config.toml
n_layer = 17
d_model = 96
d_shared_expert = 0
n_empty_slots = 8
routed_scale = 1.0
router_noise = 0.1
vocab_size = 8192
norm = "layernorm"
tie_embeddings = "early"
optimizer = "soap_variant"
lr = 0.00677
train_tokens = 407500000
steps = 3109
Below are experts of layer 7 (counted from 0) of a mixture-of-experts language model. Rows are named router (the router's row for the expert), gate (a neuron's input weights, with its number), up (a neuron's input weights, with its number), down (a neuron's output weights, with its number) and show model dimensions 0-95. Each number is 500 + 40 x the weight over its row's rms, rounded and kept within 0 to 999. Numbers have three digits each.
After each expert's rows: a language model's description of what the expert responds to. This comes from a sample of Wikipedia text that the model never trained on.

# expert 60
router:510534505544500518473436523496499458502405538504533462493461489524484526491467563546483529469544480467517448478496509521496451473563561540550448515487488488472440538478552477448588471497453596519496513614498469523425515454518548442506468468520578495499540460522499481538433553486558471434
gate3:496527462431519473559527490517508449533561503508480453518410503523461506559516488493511461478500527553509532558518520564482511442416476579474486497499516478500462455581556506505482413508542553477580567505458577538529489471511461559461448471517453517419529483553474496560501537489504465441
up3:518524508518476527501586454492459491505533491528498453557497475462515532490567450541465495422488530522456439508434528514513525486510466431500472552516536589465413443498475508535460510472507525401495546568475486441510485455515511428462525464503435481602477523502498469445435555484486510446
down3:432551522549434492542498493508497589468514516506568472451559543542500447459525506476472523559413561504511491497511497554507470564484550460502565496472522512500565530454456498517509547491482451413443454464476508502457518552484544422553554566441492447530497508462517454509541481568498459504
gate4:525516505460450460475457481455487542566527453572460485603539466537465545545520548462511512558482458528484514510472514463503453527452540501469481479500400457480584489471490546548469493488524550447504464553505530496486455520531469510464502475503556567452430527440495465526488572578547464567
up4:548466527492467403454468498461479530577549503472440532569526480472449512529556545457462555581478484549478504541507530504491452543428558582537507467479466512424576526525453554535467507524488531428490491537493494482500430497552482488493502497491514524460442545462469469477483595516514505544
down4:493545518539515505526499548496425484529503507448543520539561482496493527478472542492469463461560468434464441502476492543471540432413508517538494418512553538530514509533497509522582503497549528495523488557552411550491470580612518503454488486511586525435482499454475574511527495501549497475
gate5:486442457520466474503477511510563469479478477421587456465469481457416454460493460527403449490573535484521569523520498499523477541498533464524558496492498514401521579524492448482499503504475514422507548456506497539521427558516497540533460508487462502461445543471465551459457522432496556517
up5:533605502512505519549524464470430475543507525545405518528540574575556511457511499451529549533433494503435442445476518481517516410537497527499502512504497514514472491507535493534457517555502525573512500528484487478555477476452499494424580516517470514452553398509567511528522513440492484527
down5:546515426449534508419503501502449465591491532540494484506490559490431459534531485507493427455508465514469608535490394467536509564487538481454448541523554508511520509531485489565510534488504453494474541488503551464516511495549518489463384525456495456486504518491515490476536526558588522531
What it handles: Prepositions before dates, places

# expert 0
router:537500533463563464516499532432483486569585437517461465529468558602473444525498457494505584533439445522511497445469467581526480540463488527500536508542524489486475446552479481543551470465576518556509492542531436557461473562512493486515522462476409544487459522532556523496514486525480499481
gate0:485486539401491471501517517478486437445452476449522503467528516482471500447471549545427516484527511536552479511526527469519445541466500490562488503513464464475514476550424467439517400547463463529560514526494464544493520477422568475582422473529495466468406474486477537414484489517531488475
up0:495491453571484515456463464550534534521499543591484473515476446463553497541544504510498524529430496466455482504541483476502521472517463470527527488497518497464473499437533524626497484443545523415488459481481529444538548470547453550400557509470467562508545486551478395542482517466516517521
down0:521529520488432554542526451476466477457475467517415552457532490486530425463530432520510493525474489503535462586482491518486473528492529532517468442455484462572492546479570496440513518485443503558464500552463593426484514485515449474604500496479540528513442531515482550557576459537494476522
gate1:466462555532515484548534484473546486508452527462513558510539578558429493471600450470416505537536557514489526495559517489473539504490575504498488587511571499541474507526503502483520517556491444458473549504553482544582499540513553515512521552558505555502441553450477555517518513528560537459
up1:551514523483492519465442485469544521427473464472498489535461473493529566536468576545612495505516515505449380444433533535483489501416410482470544471492474497504490517450481474440500525537433530513500477449506514534408503507524449505513464519474459541494545495485605486506501489472461526493
down1:531622491527529481516541531537492483365564471478532473522452522520464503580524449526570491456512567519496440591452528487465436492509532500491460427482495502505529530431455491504491487432497464523524465516461539473492534478505513557466546481508577528463510560476496541559488533507479484517
gate2:526475540473467495491553540622493514494508463576520521476423560491492470425498581556500493496481446536568427539509503458546495494513470519441507426466430502456550469521473550476525513518488521524527504534433535523439543477549512491450506566480507552486580525538444509536505484473543558496
up2:535467484457491453467526533614494473471451485563546534463471512520489416480488523544477478539502468518597466538463489467506463461509460437502496438455421515462555435543425521478549541536482530502503544522466516494432469533549535542429516531477502555501523548539465562511554463492518547458
down2:516494566485496523450608483529496436478534518521562419502531530514538551491495459514460516520510460553538490453505426544521512511533490462554529360458478419441544457443430500533482517486552516552519491503554575527492511492493463487535508487521523495545498438467456452534545474514518503457
What it handles: List item markers

# expert 55
router:543562517469382534516516465504501471524447533464490503493554545523498417525486485530451499539519490536469574493502501548480511555478527532566447522489457477487478534531519531551553464505434551467487530558537433572539478534411524516461511542496502553458457451493490480510445565407540497541
gate3:474456520524516562479423614530504445570441471487492532497532489439481509524518502495512549517516489499477454546426544498531561495560472483461528520526525590526444543454497544589538491571545526538435549537479484478512451529519511510484555482539562550440513510520527480451456466508436529519
up3:599470452598500495488480454469479525404478524444513626450486454515527525460472555537471545495518485428495491482582480471531487448472498470510523535487469471565519470527529495489499551448435451482513543487480436498531474518483493511478491463484516433545539522513515543503553420467515483432
down3:552527453445539504481474490464480456504516579519468528509531468438552548516538474481493536471497502481536507509483529572493430489515526430564536466518497405540476521514534527546409555474483491514489436489494575511504473421418452575473458560535449473554470495408496484519482552506506474530
gate4:489526531474489481545475493515585528448428512522476538474407515503539521491483519381509426525511541568472477569525521450549558583421460489460480445505506476429500550545462514515492557490455543446523440505488507448499485470510450515459541572526493525528564483457524508461535490518520517514
up4:506500495511493424536475480535541423510430571472519482554540495528500515479438464454494387535446581547501515480563527497556528504475508421466524534505453504514471522446520467486451578401522460523503501442495510474522491543504522557493509524464522480476579564445433471501516468520454518532
down4:492522578472514574546498491539526522532456444453488454523574528546452511538532495479621442488555530514459586502489444466450505430524531497500488502491428519517494519520490493542537583451498484604586522422482526464504457505507480504477443477502504524527472484501497490475456434464473468494
gate5:505489528493539471464511570491467534489521490532533437406482469549473449574503489530480521439461521439443493474452444513503499408563493571538467527477543481451535501526560503503470505554501492513489514496534563497462528561380491511470566485511494470514425523432481435532532496540539538544
up5:459538517526516415466521463483498524492471413521522463487581495462540544457501499538552458441476466460490438529545461471500567487526522518458495467513468473538542494491512548459536544465445562491437466474564546546442478564535549492510505612500483553452505431473546458494496414480481502468
down5:527533491561463488494520511512551497539480467498560487484493448580477520470441504441464561503505483503488550483542480562391461457516530547414547507510471457478552500495527493470471534559520459456558571477519420567476501521470555532517517471479455537528517515549533483462567516597475545562
What it handles: Title words in quotes

# expert 32
router:494452474475532473479475511512569506549463491562528461569532479542466458423476560446571474450528549506501487462501514469452465512462479446535532528496503512492504495590463463554420476480545521535475574580486515568493532503573514498444552463519525464469503538553497458431510547411519458496
gate2:514508429470495462479556439463552519501516455503513449493552476528568450566492549483474530514528487497436513491514483471526515558458490512445469459448493532551590552460536478489446492555493466566478483437526513454500410502422594551529527530523469547499512492413494510538487498522447578507
up2:505518419514540448507562414478491531520542469436453497504584487506565456574500559513515558457503465503439497474521505499522494568490503557450468527523512505544554567388470481530428511558527502517482523466536490467487468517459541559526562513496502539530487470399485531510479505459541531537
down2:535499494465554410494546486499524503455489413565559529501517510454509441499509576470515471543480485480494508511466513477392464484451511536544522518434498526457473548502496439510446525513470549415538587460567420421521516433516523515523522532448447461519520536488489447457474530483514478490
gate3:459515460520509576483460516451510428489424516409462497523494546467484453512462542578514523447535497508542432466535589473503441473507424463459541502396514491518520524504497463515455504478503507605506496505561537451447532493469496537539549510534561465469512453503412509489480543489494500499
up3:459525446563502586509472487455491446497408587473516508517490522480448471502479559526520500441537455452551435467540554424578462518476486479471518474432484515463517524518495478532472530491505485595466542468588516431522505454431523516506524544531566476438482503490473516499559548494483529482
down3:474480497527555504444550444440450495580480515525477523492551481489464531570552458511534488533580454486372502489465410495513455434507535541487451467502448565459462471490468556521448464458473551570463461537501499516478531494499497528492476499529435532470472492508595545446510500528490481515
gate4:462487482523523465443518460545544461500487591505513466435517496493493549541462456585510465510436476433501450454524492525520463433485534547541498502497515505464527518540503539417502623472457483469508538462525419525482447457516448510594552490527525539507526498518550523552492586468462506509
up4:497475524449537511540486578465463561495478454514509518540491494472491420486515525418508566523572465624437538546472559483523495513519432468454491512484506526547501453485475442604518480542496476509507471517492578416490537494484535497473458528469469449485409511453466481475526470535510500464
down4:425542472538456507484485484540506509475434484498528477502515504519520551528525490516530539517480424443439526531492452484524487488522555529595527511383464437580543421452557461482537532524539542473564473474524446524460468508536598556506473573482496530495476502468547497459510501519459554504
What it handles: Articles

# expert 7
router:574463520549460522466520546498504519467417504549532492498598572512527484497532532542474484434501495485526547540483460457486509508537569477459555437520443559550482575543609467516508520479429466514466457493485550476489506466534495472539528477471491524409399497492514515479522449528528500463
gate3:506517526505503447486471468511500575429540563458498561507524469505585566478514475503435539547465501491425501547546525544460439542500458526541534485495488488510516574602486507526590514507497542544440496484526543506448504472455498479480582519480449513429465422448465459451514485539546503497
up3:448513512473471557459460488521530425551488506524485471438557474491452526486585511481568472474518454459526471421503499493515497479517511534520503513535445566458497442423578494494409442528494515424584486526516465513531535541546555453493488481536485417461492555530472559538472563485484469500
down3:484485428606523465468490460553503456490531457469513455564487500475514504547566556559469574552494449518533514486540428514443485482484497475482570453492551434503474454513500480480541534590496462504468539517479501485524491581503434543480398480487487526535527564496500547427557483508518496522
gate4:561488434544509539541493529491412543557496408577491501476541570508458529562563548463476546448454468544396523521531508513448564432542508514492547507530547500488532569497500531503481454512479485515487468541522482537546532557465542506458479476499519458512490471521565434512446555505461513526
up4:453437454495456496438497441607506413482570517484517526472526475507499498525523531584498568478533452507492538518443524436543534502446569507498508525515460510500498501509500522496479556470505472512536406528489379466443514505547497556491546514445475527496474566467473495598517495503542486509
down4:468503441466502508450509582513497429485513492565485533493530513509505460492523472491435458490447552529570452452516519490572416501482521550513478459450471484458478529494479527589557452491487500483565506464478557508512452503505501464611543503542511444554497431521520478488551510504465618535
gate5:470507480495532487454512402517463499520467507576531521500444460455512569502557491514488492517556475432468532472445566463500476417523512503452490543497456575467526553526512499523447468501456542501502481534438524534586570528523480533489523483506490435536463501555609504467499498532487389503
up5:510533525530504484450518566419473398474515522457450532441524530513514483473461563491531445467510510516564408461492502581471497544469488470440498451472561494527500481488490496437557513516521478498505569455527500447459445502497562519460557544547518547430544479411420492485525522474521516521
down5:442461502528451536536474494491587542451490557499411470470453504451542443481511581460548498485518457479450549508498528523538464392467502527539477485513456484447435505509494462448408481607506465526513520486495499556525470464468507515540517458585561529470511536442505535528514502506523465502
What it handles: Space before next word

# expert 10
router:446435542497423459479460449505502497450493559533527508506460472457547496529551526484454456469553475495515527508592502515503550580500509504515499466522455463454462529509439465471554500516546411535557486489513581573569523525557527519480467506447530501509566536446541563521489502579481451462
gate3:472508504518444504495495494506529484546451518550486463559482499450502492491499478566529582529489509438519627504440422556523447491498533562568453448498550533500533523465528511528495533520461541471478446461440493508533500441603443532470527568476483505509472470497456559595545511487519505483
up3:505540470426496495491541535512443499482476448469492504452499480505500519556606527494477452441446459514501390517506526479504463558525528467484505497549488502534484400492544493523493496451454453501426546550572440486498483567471595533480457546519494530454487529513523481410450507497530567505
down3:505485673504489448523545473422556519500543481542485499474531403463485499417468461498491460451445514525510511493507527497520507477521533481514522481477459518573459501506499451526541477450549487525445486460477485550529489479541575517513506482460484505529588442535437570540485474503459496454
gate4:535516534477500457439572518487521551486510511454583429432520543613496467582559511439571503524542568497479504451552529530535520521506506543516541513517481514486495486452513398472532547479474462499461584465496451511502519436488514480500546572508541478473514519458482500503565555492463467487
up4:520506509545532486451547485500507492493487552476559433500518458589541476533542545460510432549553578493448456441508543528547534484542514458509470483488460560520504436533477434491459473536521518493516504513428496478476534468494508474533506544591529519411595490539447433463519550518573495481
down4:471522531542460543458446462530452482557526536514492486490526433533508438492523541518527520519484469523542482512463461456476441561565567524591523463442496428473483461500443551479556485451441519624531471535530520456444468533542515497445538514544474538444507562476544541498462546494480483516
gate5:536543458494546524457467512441544539518465483578468535520530496483487498535436585503494528541434531498488489483496503542466472535462483508505517569569489537477465437539455543471536494562492501439485503511558498512492501617549515503562458402537487497562445418504551494486428516562521479508
up5:474537540493509468469443507461548455476560529493566468474436479508500543477483496507452514445446533503556485476501533502412501480554471472451486475548514516495511465466518482482521504446521432449560511563490503413454602529520521470525579402471562446520448554502487467470560514495530431485
down5:487509510472535550530506497467493464507435569455526500548447438410588436489454599545452513563553502512538468427471498491512515537510502489537480539514461509383503481539519492510483506488529499559511495491535522448519464534493522540494490518531531537511535488529510481574378484577467508476
What it handles: Clause-ending commas

# expert 36
router:542502551505486468505523494485436528454605469502476507552536530491480530465505494469551553435477541470525474529415520486540481489443505476516529416493510564562497567539471525524472506533565509489552481501471491404559473545473516506491448474458514440491560567499533456563531441426489435523
gate3:441528530502524424566471530506511464408554491486511492497485490511544492534521595450446588483466532507519514507550478503503464503510489550527481504540493532495483436488495458483551550451521453497411518584470495452563457535515565503439514489459558497571519530567527508476570508503501464589
up3:517501527519526574467538494514505577558491493505456488472524538507486564509458455494521434500541430512399493512482477523566516527493523431439515492425447474501523518514509569473444444557467558472508506409472481540450537428515486489505494502564440489431465516451447491557434534504469483456
down3:425533504524510510495470500518528469431525528506486472465484539499465513516499542503507542493560523526517590496453412569525463523511526499539537487449567458474470510475533538497529502584500454490556549478423566550513542494521494534495585497444471492538412543505602450527537463545472429514
gate4:513427490519468445452496423443463552500538528453533463489513475532445589503495495505472502452566482481482412512541527427523470495526453506485543548555519514541493473423468481456448528491485543522455528465527589447557467450508551505482495564527448458527503500535486472478501594473464479568
up4:435471450511521504466503371499450482476464543478507553488530461545496522476433471501492489520548459531419528530532508423504467384490431475476519506523515523573513518499504532491443512567511484445501540490532549497511485491508533401573475536471470466519486501507483505418547580489545509518
down4:492505496529461468439531442412431480476539485525483517474561494529519492496451489519473551576494615480487421526566476497505541499512489573560439481515505497564503491422519464494446464558438503467540521461445535483494477487476508508466499435531436511463478508548499579508551488499552447439
gate5:518518488477483454484549464491490501552504502532459503504453508501427405501506399479498573496532472562430499497484473538573539441483461514487600508481536481429547488499417525444514547492462480525518423513534414528478473484541489510553487543523484519505591489445507583499508486552480509489
up5:525461519564549485500533490497470501468496555453545492464535532526505512408536597543512422441542502547533511559502513434508505525532518488477437492521428447574509451523592490505517436567585492526571528481437503444527524514478491510479556495531474552428500492543497485471488558480526482497
down5:577489546497521495512461475542526538510517486433529481482434565554504485530452505538585460577551532523474563485557566533499444511516507467571578508508500487515425536509551502539465497610546459453559512525559481527494497437481472463554450510513529563454448515498551504513464510498506468483
What it handles: Name syllable pieces

# expert 30
router:491523526491516487528394570498489492538442483502494496513470471564471530487478577622520530461489441452537459527493507518467522472511498544477456460504494534479444467517519468447580438560451587497465560570561488522472507474495557487514460492526542521467536440420501497508485432512540473465
gate2:519510549466431518523504505460488454462563498491451514471481573489516456394475524496531468496572530556425529535591499410432463521503586510506511516509461491414416528534473545474530467566472530478495447494488481489430527509469521500469508497502474525503513563457445531486557477459462520484
up2:496529533489493515517510434455479471450516470502482524492487536543480466415527542539516474445519528603416524522579550469412486521507564426530531528515466461407403466500426524480500478557469501480476501502516480521458547463466516473517503498511496521494521502439430523536574488451459561515
down2:470478451498471552464512524572470413475419468498513490481423521504470498490396521493466506505537538499495542553448548515511588503505544494447451515517466512512484468454534536457492451421446510486499462519426553451526461469516463527447505483524577459507500509607498572527451486528517539471
gate3:552514539511510514475546545454443522459575464493466491560555476534499498554481473489440487533538451500566443477558547551589501492500506463532499460448446590511516430468510493475526502487502465540479510562539473528497459518458519466541473510533520483407464510593509522520489434515431439566
up3:477537453504474529490480539525493514483449534498527495527511562569489466481458554512555572451510449526492528443562546520431474493406501558379540528474578435551490494527483465507440472504509454453456471509472467477450560574475492493462478520538471429506445465457541510487549533502493464511
down3:422536441587527513463496414482538527558482565511495510535462551510419460506507488501554422519451519523507496480481484472534473436469453485522607475516524528493540533536436471458525504499512475515547462511491507528536509483494462500499477583521423398509510515473535501428449459536540460451
gate4:596539498453497433546471493523506503542515555495532560495454544550525498535497531523464487497497506532495482424481439555593504509486533485502482548545442594448496532507494462532559535423548527492539472458526482561481492540463561572561465554496510463555464492491548540548517504572471457531
up4:484497500599560513541477503552480511458501522509512540489529483477532495527487484511522490503505522452498539547549531472474499503502430440550568471495467524549462469498501474459563483508439483467518462562600546429488530458499456487424431528503520502539457457486392471467575483569466561425
down4:425484538496525472438418555504484521469506476523505498510435538449432499475473477469488528482490521501437563521543534522480495484534485571536453518429503551582488480548502509495477422516558427575515594531503555497547475504508484534468517476524463571486436568472503465473472408534523496479
What it handles: Prepositions after participles

# expert 39
router:573436569503494464494486470539441445592568551573504505500461568441481544512580480551556550478523511583498503465463477517413491520495508534516524507536533485503494542535527496499552518442420473521482544450505423458471524513472459498505506457491542494516498488483473427460437471466458540527
gate2:520463514512406484521469468500539512499470516601469512511454522496413532544460537567494480499464456537428466514492500531397488518565517469551499527497559512429545499530555507493527492450483523458562566491453492540432502486516453489528564542530503414481537526445484540535433525554480518489
up2:496470520529462505500463487518528511533449487604453537525460575470444540528504570558531451515474466568416507508514493491394460532595483486558486526526570513459534533491531516554504495504470478433557534470453481533434487509499463503525571501446541462538561526473467510517443525527498459524
down2:443476590466535489529470452558466454507478426497458481516480467518467499528582460527603496440519474563599437497564521510464429501485525518546490512506536509545504498485505551478535487495506466528564434527475560455457556600584490510494534457541491474520467513481511542509469507485524533509
gate3:467521505484513480457504552464523445509521539456456495577529544522531569512535533461501502435509527553528472550406476437542559542453558484489568513591485518477537533478515474499503461469489432470476493513512456547498463477521474488524444491604481530498520544604507544514458442466425476475
up3:468455583501549494467473528515528506472511596452470583506529571532564523494518532493491467501547496548517451591442533497546547506465563494490502512520451493481445527525502522461512429490466435516473547540476507492482488510524471521571454471585476501510480512583495537473408456420452522496
down3:583469495449529483576495408547452475527548452472442465544459466511460499555588487460547503476548469541504466489469535518520500475487495493455535524507522477544491500477529562489456474460579468504493467504471435496464467519479472504475438516496507550531584482544462510446369517500463571503
gate4:521486477550524484548469532489448467541515467577534559572507562563520574517504551506579548531476574518461525579521500489492520460522529543551488514503515495546460460528534547560517504430440458567414503521599451558492470550501467508509527507490523445430503510480465519518524507542509513544
up4:477479504542517486536473534466440539565578536483486459562542524576492465483437521525494509508554502446492487479496559530470537472518521529478563532499527561411490558510522543500474513452463539489585558462500486521438494484583499506447473572604432548492521475486492421456515472480501456500
down4:501544540497460514433471524498506403491471616435517445460526449579546584448546537474447570480511491538497502539481484402436427548455511552496511532515476482439502476500530467486525524513484518534453481491453477515566496461503551540516484482533482459499432475547500509489496517525467556463
What it handles: Asian name syllables

# expert 63
router:502464522538430487430513437535574444491510497535543459521529455587410476547482517567449587520467499522516508460476500442531485448496536499504486522508555492532565446486498486500508453424544526462551489529509465490499475489521420506459538502518444450535574492489452434509501561547488564462
gate1:552491437546407483511479466541509502533559494519506552476462572533516453637559460552464508564520554463516548536509465572543474486500589528525475507524502529469445500523519463484468533472477458502536553518440462497443518461522528505476450460419472497458499512506509511554477484436463526464
up1:456519473550414479486471465484576503500557537512525487488475515509526461643592442546474490585522534484535562565503446558560499524493556509532480502511482493528443473496500486459458576466506477491483556544455474493472509488488534493471454435449483518420519538534515487549506458475474521462
down1:492561460497561447479566549501575476525519464533550462481538454549491535509493470509562538481480458594534498452552551542533494522416571436545518448528495541489497425455505531523498538475471607547474468526482503493538483448490451463484505479495537482570480492471492451481511563524451448463
gate2:542544621441517567433489452542409470495521498467554592431483524417490480584492465490515554469487500528454504481484474543500559515522504510529501546518550482475446514518496482523484412487479478529546521482494512488498581453521461536525594451569516493485463514532491469475480513473470510482
up2:457483477436454505546460545546551504468490504496476493522504578560470489488458535470578557498550512470427461476448458475524503504525419522489498555526481524494479474536502612517562497509558530499469505467572479521457526516568478471457548522467520497447506576464457506453498464545592553440
down2:515510517484549536481475456534514564508580505524559488539384492506433455525479474491481543467474458501493466474524503480477486452483469432452448518509560412509417494528518467538479482491461517541543426495517503496581559517477455484508573455493495510566557550512563463520499556469538524582
gate3:528544468463430529548482491520500522500513488477564567521588450455483466526501488466475433470501439545468515432488482446584557528509545504512494480519494521516525452506580480500515490480511525425535505495489561512485494514603438459592531487489544542550477416464517475443515454579519515530
up3:530510452469465575534451502433517493497492453470498477539496521444475431527487486473518502475534444494447519570480510506485525543510493476402526486470497465496560524480541542518450491562546418435578462515442587492520472490531469440541480467494455454555591430526465475484481480498575468469
down3:468490440410551536505578531455483455491444477479495505544499543521464519480536546474472471443472540537443507458470553496517446494512528515466489415555537546408499461467518463540542512434547504489440517496463505563503405565509442539493522508449493579525498527448466525508518527485456517430
What it handles: Scores and short numerals

# expert 24
router:431438468478560530437546566486457528484511467524554561462490523474489481465512514460468538466498510493476567511533544486530490534519466420478472485467462501549455568510452538530569575496481453422482590559514506414454453469457545454539504500537499498487459487498533568452450543492503521446
gate1:534475505511530523492528519491466481451486472518428592541527530491487450499509473463498519477472500559522487498454503510513465551557495524448519430550493522471456395407491435504498530608564541441537524402514514555477471564501488509578484547477479474471438528553461566497510496503471521503
up1:481469458477470463515540473522543532581464500450464475549574574522531497583464497477468469536497472445523445485568499512532494429418457538567464558455476492513517461504416545400451542509447468516521514459499446547545534488483517485457488541583498529565460519498539470476510526482505517495
down1:522497544532522491539498552525471526370424595560545546484519507577502425538487522493549551518534557537481483547457497445484497538528558484465454497470519493527438458513541533536489470520508469504474519419539520498483442552516501479573477472551487520458497502467500593508467483550477487564
gate2:490552557474501540523463484472467475452549538504472562529492512543505526476573545505510469583576441511571486505438514534512503511553498438506438471463545533500579535444536515534483444589418462514521574483509489454540539477501507400486496495500502483500504521606470459491511505532511459463
up2:436586501444569560569477486517483490463465513500489525540496462477514557479556577532459481592525418494582521447482557511532535519534489440456472457496507542501547527507524531496501471553439458485546559485543524428500505441523527462492506482434529510470465520587473528511492494550471499441
down2:438557558503546506518529514479487464532523479458493542503493492413541480450585519471498467533497478483493468462511543502533478475609505477499475493522424500502516482438484524459511481544617560489511444565462496464478534540549493479550493534514504507587529574492479431612485504541464495529
gate3:628522391491472545489449462441456446493461444531427517479498475469498511468566509491490581552429590489466445495526560520511549467521448478460524511484556469479476483502502585512526472465498511512511546472508481489527511483552465485500504550492541462518517503444498419482523538508569485537
up3:531531475496451555439483477540458497501496481506503559537517503491535509494521517488426521531522515462413514564458573526471527458470507578403532532513469528551438479518468470496548485491539505492534560400483566516512526507526445446596467536510552494476497537490464427481526555578549527519
down3:485503497505479525453467463509494462447473546501421469483479575461478441508533521450425580553544561507438598470541520523503498470460460493433457537525443468511436428533518518501498431522455478497480555495495505562485463499415585441520512481518507499493498512558499505474435522462465563491
What it handles: Opening quotes and brackets

# expert 53
router:542465545507461520469568530549559486433486487524490422522455586500458508534445510541536601486476579566457462580526540527432504507446509497476562484468555488518504484440461515490520512533507474483537513510455525430412499509503522522465531499452476490495489564424468511572496524525534462478
gate2:526467440449489464464547499507491525513512504454455572498457476545503487507441476472466505468493487469475448477488488519420531576497449520519483482558548541473528515465592511450458493475428486526548510570541458530567586397481452488494464477511461498504493542489530561480542483570453523407
up2:423513527524423478491483536487538495492491507485472508552479475529475479516431470540514476413552519433473373461518496489510547522474477482532487489463533483479560460523496556447436539539422514437564470523511479497565506525478510463549534536466458438422491487540577520489522523566503498572
down2:531446467491462480479436484582511492515486548531524513508532395459469471498466470523542516453525442423515489557451441550546540440459478500478466420445486508496504459482516523466487439401439483494514483491565486473540491503506598505511431523520541486524448563503489515427540495513443521519
gate3:524423523443555497484498506429537541425547461481555391516500535539460496473531564495495446477529516510552437478475512513474508532540479498500507519502514519585475478487510441417532465450480488536523499433524464572572523567529542510513466522457455487476463427504480570508573462453514487530
up3:529545468507458492541499509479514557478505515484528528432509526486552468512445508510520542451427434479443486489501513402554535566486493500521543495543491509502441427476539453507545514571522513501484551566478552508372561427469477400562533524510518523530472567501487512533450520501481495525
down3:566477549407412478570484538508501539556573512526445427547481475429517451592512515473508528491463483554474506477525540493497484584505480478470529505509507538445538475502472595486423514517512529502485498566468487535462511527418474488417463456522487542548513533501506454531470539517529502490
gate4:445520486618515507489507472500468534486510528476527498459529447507440538480446517454533470510470420492470513569526539514531439494494446578455473572488487451624452513444518458513564507483438544520474510506457552517479445465519508500526520569509482526477471534458581475531429472489504538531
up4:465437503494455490568559549439459434474493469515518527446522497462495513525497515465545365528468509497483484482577522561535442482518514513495506506531457454507497505479468450465525519569561509536466436499501524492493465453501545510533444586528464566477429447483539421497528541459438456497
down4:554500493485524491600570438494425536497482430518390472516527449501552547465501467539481472443446437522529466511498502499432524529581527495514506462487471490487510544569507499533504513549528465530577462509454496450488526442458546400514476512482488474488509459513551482517541508449482533582
What it handles: Math and currency symbols

# expert 25
router:528485495433520573560474522535521519414486474487486483506594467521505532554507482527473520500476554498513483465444557489457479483431475546473508518490473525446483485527511508509462547502492558485486424513424538482478530500480415518471559588447573474513431512473522387467446461459461489546
gate1:463467542434472495510542451394512557485462419512481487499459567424506482522472501557500497566435511511493478555457466530544540497536481503508513557485605533469468438500488512547444511521449566486544430591524469471538478491517514480459466537548541521512478523545465538544509499491500568539
up1:554520504546459491466501486529463483522486512448574464529502434515492550513505433568468519444527443503539593521588557473504408495524522588535501460481439506485543469492514490447539504481473427492460497414458546545536494456540443502513542475432487533528510429498496478447506462483458487467
down1:447568510531449451582499554552477530471463538523605483504559444517542499472462646481452497564525463495476458528529498470474440514479534474502527488500559521454518500509526502522575515536514488526535492425539500517451439527477524493479513517523446563510433488476502443509506514471442511559
gate2:516571510444498539567505503497488510405481490500477448532480526504530497509463462525532543445477508439499512499515484432463495569488550533430547511498519424521517448434560542502528491546501538603464478475493610567518545563469491498493529543444538507487454537530461466470495492433574476513
up2:467505494512449499473495461492467562577521416490584479485507479458505542497495514468406501505572538447514549503445490567575466474472499472602412505477469495504525556524511485482517576537512532473470474395521484473486488543445521512535499410538524494532483466500442517501541507530446508464
down2:523535537438487549487479386466551562505502420518467474592581504452491463505522488474559450508509500513530518485518485451486538508470518498416449417503507519553504523479494516499449507518469526532461523546537508491495505524511479530494460538487480444490470599539591454491578447528557556484
gate3:494505511501456598434488592537509505435483493499511495526439521451503539499466573453484555546522504547557446463434501502549500534482588489509513576488535548516515554430525499525487488577486532537476469463462447544491488527431515530432525499477513550529494504516507549532507566599472526530
up3:476470523585406586482508564476505533533506473479472426500505441421497516471518580520484516505570485559479451511477452505535485500501566483456455543489549594500446494485534527543440481563513502555476488473495456527473477578491497514518521539411478511477535545429544520488525533545521504531
down3:501463563501480568465520517471460516450455523435519534487470534529508456540466389505459486514533547508499490481486496499461568540500427469586495519435415543489517571508570502464550484539492526495517418526501487545564527506477416527451490536500530492541481556584573485488465466531514488484
What it handles: Table cell values